config.toml
num_hidden_layers = 10
hidden_size = 128
n_experts = 256
experts_per_token = 6
d_expert = 32
d_shared_expert = 0
hidden_act = "reglu"
moe_layers = [1, 2, 3, 4, 5, 6, 7, 8, 9]
router_score = "softmax"
normalize_top_k = false
routed_scale = 11.6
balance_loss = 0.00656
balance_bias = false
init_std_router = 0.0254
lr_router = 0.00226
vocab_size = 4096
norm = "rmsnorm"
norm_eps = 1e-05
tie_word_embeddings = false
optimizer = "soap_variant"
learning_rate = 0.00665
beta1 = 0.95
beta2 = 0.99
max_grad_norm = 1.0
batch_tokens = 131072
max_seq_len = 2048
train_tokens = 514100000
max_steps = 3923
dataset = "wikipedia_en"
Below are experts of layer 4 (counted from 0) of a mixture-of-experts language model. Rows are named router (the router's row for the expert) and show model dimensions 0-127. Each number is 200 + 40 x the weight over its row's rms, rounded and kept within 0 to 999.
After each expert's rows: a language model's description of what the expert responds to; "gets" lists some tokens that make up at least twice as much of what it gets as of all text. This comes from a sample of Wikipedia text that the model never trained on. Tokens count by the router's weight.

# expert 59
router,254,230,200,211,186,164,201,211,171,200,132,134,199,250,273,208,203,192,181,208,279,145,269,162,161,180,179,239,236,272,280,244,180,223,235,172,207,222,178,215,175,192,241,284,227,200,194,244,159,195,179,188,168,236,234,193,226,223,200,277,197,156,194,170,206,219,239,259,163,157,169,159,241,150,226,210,198,128,185,225,138,225,279,214,193,134,169,248,224,147,180,255,239,243,212,151,198,211,206,221,136,338,256,151,264,152,178,166,162,197,169,150,221,168,203,247,197,203,234,188,263,219,183,188,189,147,258,253
What it handles: Pipe characters between cells in sports and music tables, plus list dashes and colons after short labels like Region: or Poll:.
gets: " |", "-", "|", ";", ":", " -"

# expert 9
router,160,214,176,235,197,317,215,184,213,209,250,202,179,118,233,203,243,192,218,207,202,146,110,148,239,162,178,167,151,193,158,199,204,249,190,124,147,208,245,171,196,208,198,192,176,197,214,184,107,204,298,172,169,147,120,225,187,276,261,184,203,267,125,169,160,276,212,181,216,164,223,246,200,188,191,218,231,234,179,205,228,200,195,159,184,267,199,212,170,182,247,171,124,184,173,186,164,150,165,189,296,145,209,223,144,266,138,214,180,212,168,176,173,233,237,198,161,219,141,209,162,207,239,153,218,231,141,171
What it handles: Middle or final pieces inside foreign names and Latin taxon names, such as Ciud-ad, Trinid-ad, Arachn-ida; also first names like Rob, Dan.
gets: "o", " Mar", "ad", "ia", "a", "ro"

# expert 40
router,204,205,254,223,236,248,192,205,166,212,213,153,241,112,169,248,161,207,234,220,162,162,123,143,263,185,166,185,149,224,96,167,143,192,187,137,201,147,232,239,239,270,144,200,201,230,192,217,120,255,274,226,218,195,124,178,180,283,168,206,242,270,190,223,132,186,163,204,189,209,237,210,232,203,165,187,233,189,162,207,240,206,165,174,226,249,172,195,180,207,250,195,156,168,159,191,211,198,206,191,263,137,201,164,155,234,165,258,246,185,113,239,222,230,218,205,217,221,124,188,107,182,189,192,236,202,123,149
What it handles: First piece of a split lowercase word after a quote, the or to, especially ad- (adventure, adapted, admissions), plus att-, sub-, res-.
gets: " ad", " Ad", " t", " h", " o", " D"

# expert 48
router,216,153,230,233,168,122,233,246,224,257,213,152,199,175,207,190,227,235,199,139,204,245,158,221,219,148,238,212,218,184,211,281,171,175,253,188,162,162,184,193,166,224,170,186,186,221,220,186,194,135,206,264,195,222,146,208,281,120,230,184,196,229,156,205,238,214,136,175,129,250,215,188,176,184,188,236,202,217,236,184,258,269,219,154,140,234,171,184,131,194,250,225,249,112,255,118,168,184,128,170,207,258,205,148,132,218,211,152,230,251,183,149,182,138,221,262,230,149,230,140,150,217,170,137,221,147,218,144
What it handles: Middle or final pieces of ordinary English words after a short start, such as vel(oc)ity, b(ass), fib(re), carg(o).
gets: "th", "ic", "oc", "in", "ass", "z"

# expert 23
router,205,157,217,201,180,177,171,196,187,112,145,130,216,191,174,233,245,266,198,203,146,208,156,271,195,200,159,202,207,225,278,182,245,167,250,193,186,175,160,181,229,232,210,179,252,220,175,226,252,207,143,186,136,139,157,215,169,127,184,181,177,134,182,235,154,115,218,215,191,195,179,200,288,230,153,129,152,168,235,166,231,202,160,230,210,176,227,144,218,157,136,199,187,219,244,198,274,207,219,178,257,340,169,213,250,246,173,175,254,260,279,181,226,209,227,152,132,170,189,166,172,176,205,177,200,177,237,214
What it handles: A single lowercase letter split off at the start of a word after articles or prepositions, e.g. p-unishment, s-omething, d-ied.
gets: " p", " m", " r", " b", " s", " d"

# expert 57
router,198,195,198,156,246,257,239,248,176,182,169,132,254,153,240,227,146,251,258,199,163,186,167,156,227,247,248,157,166,207,161,187,153,221,173,129,182,235,184,223,242,288,248,208,130,159,219,226,120,181,193,166,199,268,140,176,190,208,230,142,236,198,184,252,190,158,211,246,232,217,212,180,192,233,195,252,260,200,256,243,246,221,148,168,276,227,122,245,157,247,212,173,200,231,152,216,211,195,244,129,206,200,263,190,229,220,144,251,194,132,145,180,228,222,174,268,247,221,144,257,186,167,222,222,184,201,112,171
What it handles: Second or early fragment of a split word, often after a capital, such as A-g-gregate, Jer-em-y, Trans-f-ers, Co-chabamba.
gets: "ab", "l", "g", " he", " K", " P"

# expert 3
router,154,177,205,252,233,298,218,202,173,222,237,216,198,143,170,210,174,183,284,197,153,153,109,205,211,204,181,166,166,207,107,224,194,215,163,141,198,189,212,221,206,242,173,200,206,196,184,198,124,236,291,187,159,196,106,198,199,285,210,154,205,255,193,200,153,254,202,196,245,176,220,203,195,199,171,255,253,185,198,170,264,213,193,150,210,260,206,232,205,174,227,127,158,168,216,191,134,135,150,168,300,101,228,212,172,265,206,232,219,237,171,217,184,200,238,204,242,206,153,222,143,168,188,172,256,193,143,136
What it handles: First piece of a word split into fragments, often a capital letter or syllable in prose, such as F(airytale), Rob(bins), Cap(ital), c(ounterpart).
gets: " F", " c", " st", " R", " Sc", " N"

# expert 46
router,178,212,169,220,182,283,255,160,105,214,202,254,133,169,237,247,135,256,254,177,202,180,155,173,222,188,177,141,131,222,147,229,175,229,227,162,204,254,206,134,278,210,214,183,170,199,191,181,164,263,257,198,167,177,180,233,176,177,190,175,238,232,118,184,212,207,238,212,167,189,248,175,170,217,206,208,195,136,214,152,195,212,166,219,157,210,185,191,199,232,195,163,216,136,179,170,173,157,154,160,219,136,227,218,147,207,157,154,142,272,149,221,258,170,205,265,271,220,149,210,239,95,167,226,174,196,229,91
What it handles: Middle and final syllables of non-English place and personal names and nationality words, e.g. Amara, Arua, Egypt, Arabic, Russian.
gets: "a", "an", "am", "ian", "al", " B"

# expert 54
router,219,283,192,216,166,233,253,190,240,218,180,232,185,171,165,184,250,190,115,213,212,145,197,219,298,119,191,235,282,206,144,165,204,229,197,244,227,214,161,182,217,171,150,162,154,224,190,226,149,199,222,198,223,128,249,259,259,170,211,216,194,120,224,193,245,179,221,188,171,134,230,190,212,158,170,183,179,205,179,166,89,188,167,262,254,164,257,214,246,262,176,186,165,278,170,190,237,194,182,202,248,243,152,214,205,139,196,194,209,213,257,168,200,279,221,235,172,215,252,253,233,271,138,252,185,205,253,244
What it handles: Prepositions after verbs or participles introducing places and times, such as in, at, on, from, near, during, and as in "as early as".
gets: " in", " at", " on", " from", " of", " near"

# expert 26
router,252,149,168,265,227,221,199,199,225,220,248,158,185,156,187,201,108,156,262,209,139,205,196,210,244,170,175,223,221,197,195,235,155,285,215,146,272,298,219,167,198,243,193,185,260,180,213,258,163,209,186,218,185,165,281,127,202,198,193,197,195,241,197,266,225,229,146,161,276,223,185,234,231,224,181,252,233,184,243,184,246,240,195,208,122,125,154,168,165,184,193,220,174,196,161,238,241,129,155,216,235,208,238,270,212,134,217,241,241,212,159,149,207,228,267,205,250,211,197,209,134,224,192,108,184,169,151,155
What it handles: Inner pieces of ordinary words, often before -ed, -ing or -ly, e.g. ic in voiced, ed in allegedly, ik in Unlikely.
gets: "ing", " w", "it", "in", "at", "ight"

# expert 51
router,217,178,229,228,178,281,224,160,151,177,166,131,201,154,231,171,206,274,245,258,213,179,145,208,130,189,122,233,187,136,146,217,179,241,99,208,129,165,232,212,126,192,174,281,148,204,249,189,205,207,215,214,160,271,204,258,218,201,179,183,203,244,164,212,162,180,184,156,106,113,203,224,237,252,223,207,184,223,161,148,237,152,132,261,151,259,229,202,237,140,203,206,137,164,189,233,227,214,269,214,233,193,147,201,208,188,176,224,148,216,265,189,186,250,210,190,205,141,142,207,202,198,189,155,216,204,161,202
What it handles: First capital piece of a non-English name or title after a pipe or line break, especially Indian film titles: An-thichuvapp, An-uradha, D-ukey.
gets: " B", " A", " S", " An", "A", " C"

# expert 18
router,291,168,146,194,239,193,258,204,243,166,224,196,157,240,235,161,123,130,292,233,193,110,132,197,228,188,209,167,206,189,165,191,193,218,238,144,179,281,207,182,218,225,173,129,141,174,160,214,185,149,249,167,111,193,160,287,173,282,230,183,167,226,186,163,221,257,165,190,194,172,186,236,186,231,207,183,224,240,222,176,220,168,194,188,185,141,188,194,143,177,212,212,179,172,168,176,120,145,201,219,250,129,243,214,157,268,226,212,201,151,132,229,235,233,234,224,199,223,168,161,193,128,194,230,224,243,172,131
What it handles: Inner syllables of foreign place and personal names, such as Thessal(on)iki and Ta'(z)im, plus concessive words like although, however, though.
gets: "z", " S", "f", "on", "as", "es"

# expert 49
router,186,255,168,244,200,190,218,218,178,277,244,187,135,192,215,226,177,203,235,136,111,217,131,237,136,185,155,196,203,184,162,158,128,261,140,257,146,148,167,205,156,233,193,235,145,217,168,217,165,173,186,160,202,238,191,195,250,224,175,221,198,220,185,151,201,255,211,202,184,257,223,174,205,216,183,256,166,164,163,153,214,147,184,245,211,162,164,205,290,218,241,162,163,154,276,232,208,249,235,162,228,142,225,179,141,246,161,196,170,198,192,263,190,181,175,142,183,232,154,243,201,191,190,93,314,226,140,160
What it handles: The, his, her, their after prepositions, as in of the Year, at the 2017, from the, often in award lists.
gets: " the", " The", " his", " S", " their", "The"

# expert 36
router,180,208,216,234,221,242,237,242,170,206,236,262,180,167,132,245,173,178,263,170,125,178,167,220,256,193,230,159,194,233,156,263,183,231,196,184,256,190,188,184,231,293,176,194,165,141,178,179,142,215,284,124,215,198,130,187,167,288,236,175,214,256,234,138,152,209,277,256,227,225,185,201,198,211,171,198,236,172,244,158,243,177,189,167,281,166,177,265,200,183,236,101,157,151,188,162,251,187,208,164,242,142,245,209,240,260,218,205,233,260,152,224,194,218,170,211,221,165,159,172,200,156,159,209,216,174,116,184
What it handles: Pieces inside Slavic and South Asian names, such as Kuman(ov)o and Choban(ov), plus the pronouns it, there and them.
gets: " it", "ov", " g", "v", " them", " Y"

# expert 2
router,240,180,185,203,165,160,212,247,155,273,171,165,172,236,225,262,205,182,167,221,248,179,277,247,174,187,190,233,257,230,277,215,229,194,257,168,200,188,166,184,153,192,161,203,276,214,199,201,171,225,152,142,185,211,255,232,176,218,213,196,180,193,217,207,211,204,254,237,155,187,245,194,245,119,218,190,200,200,150,251,163,207,219,241,154,206,166,266,255,215,166,283,259,276,205,158,276,219,274,221,184,340,172,159,194,172,231,187,158,183,204,200,173,211,194,199,186,152,267,106,284,273,188,237,230,188,212,208
What it handles: Pipes separating table cells plus colons, slashes and semicolons after labels in infobox-style lists, e.g. Teams: 8, Wimbledon: 2R.
gets: " |", ":", "-", ";", ")", " /"

# expert 28
router,216,253,169,215,139,165,220,239,217,246,241,227,197,290,173,183,212,187,251,138,186,236,188,204,251,238,185,221,219,188,191,142,204,157,130,157,187,233,249,189,110,246,152,187,233,188,160,184,254,228,229,139,179,218,193,233,174,241,203,233,208,231,206,194,190,201,131,278,139,121,224,194,155,181,228,186,212,150,168,182,212,215,187,178,147,210,245,218,218,274,250,190,258,169,243,158,116,157,233,141,233,167,228,160,144,114,194,244,233,188,162,259,222,205,216,157,155,178,97,130,213,181,210,189,244,251,144,149
What it handles: Country names and codes in sports and results tables, like USA inside (USA), NED, CHN, United Kingdom, Olympic Games, plus closing brackets.
gets: ")", "N", "ia", " USA", "E", "T"

# expert 30
router,235,227,242,242,213,193,237,233,171,240,223,239,221,202,215,158,200,190,253,146,161,219,165,223,181,216,160,226,140,289,177,173,207,282,196,165,277,219,181,240,183,208,205,257,231,138,156,251,141,119,235,248,192,207,272,254,210,216,177,245,223,229,169,159,210,174,239,214,182,110,189,165,242,162,210,223,211,189,214,192,296,196,131,179,158,202,185,228,209,248,174,165,186,141,213,162,175,119,251,137,266,161,221,146,179,171,249,220,220,180,146,292,186,243,135,250,132,196,142,215,179,199,207,144,233,241,172,212
What it handles: Pipe separators and capital-letter pieces of nationality codes in sports rosters and results tables, such as SR(B), ME(X), NE(D).
gets: " |", " S", "E", "L", "B", "A"

# expert 16
router,173,225,215,243,232,278,223,195,187,234,232,175,179,210,174,220,217,178,297,177,102,167,174,176,222,305,205,170,156,150,171,174,197,213,232,124,162,194,221,224,219,230,194,176,181,104,124,197,183,203,229,215,185,167,150,206,214,301,181,221,172,250,214,231,152,238,167,131,178,200,168,230,191,177,148,218,232,176,225,196,245,254,181,243,230,233,195,166,162,194,243,135,169,169,180,174,142,146,144,129,230,98,230,149,159,267,224,234,207,209,165,208,180,173,262,238,257,199,170,164,203,213,148,206,126,184,192,154
What it handles: Middle or final pieces of foreign names and words, especially -os and -o (Solomos, titanosaurs, Santos), plus starts like trans, Los, Mus.
gets: "o", "os", " trans", " D", " T", "ro"

# expert 25
router,174,166,223,254,233,273,239,164,168,201,187,133,156,209,196,236,175,214,294,191,147,219,147,153,227,146,230,152,180,225,188,194,201,245,196,149,225,206,197,165,189,171,239,172,172,205,174,160,140,206,277,247,255,241,145,162,252,290,241,203,274,215,216,168,167,248,231,161,177,227,173,198,201,185,183,207,155,190,232,147,268,236,212,203,278,189,169,182,195,219,263,150,166,205,154,162,160,143,173,182,249,117,158,206,149,238,140,198,185,276,138,205,179,196,250,209,208,203,173,242,186,148,206,237,225,145,120,111
What it handles: Second fragments of words split after a short opening piece, as in hol-id-ays, dec-l-ared, gl-ob-al, and in foreign names.
gets: "h", " R", " he", "l", " dep", " h"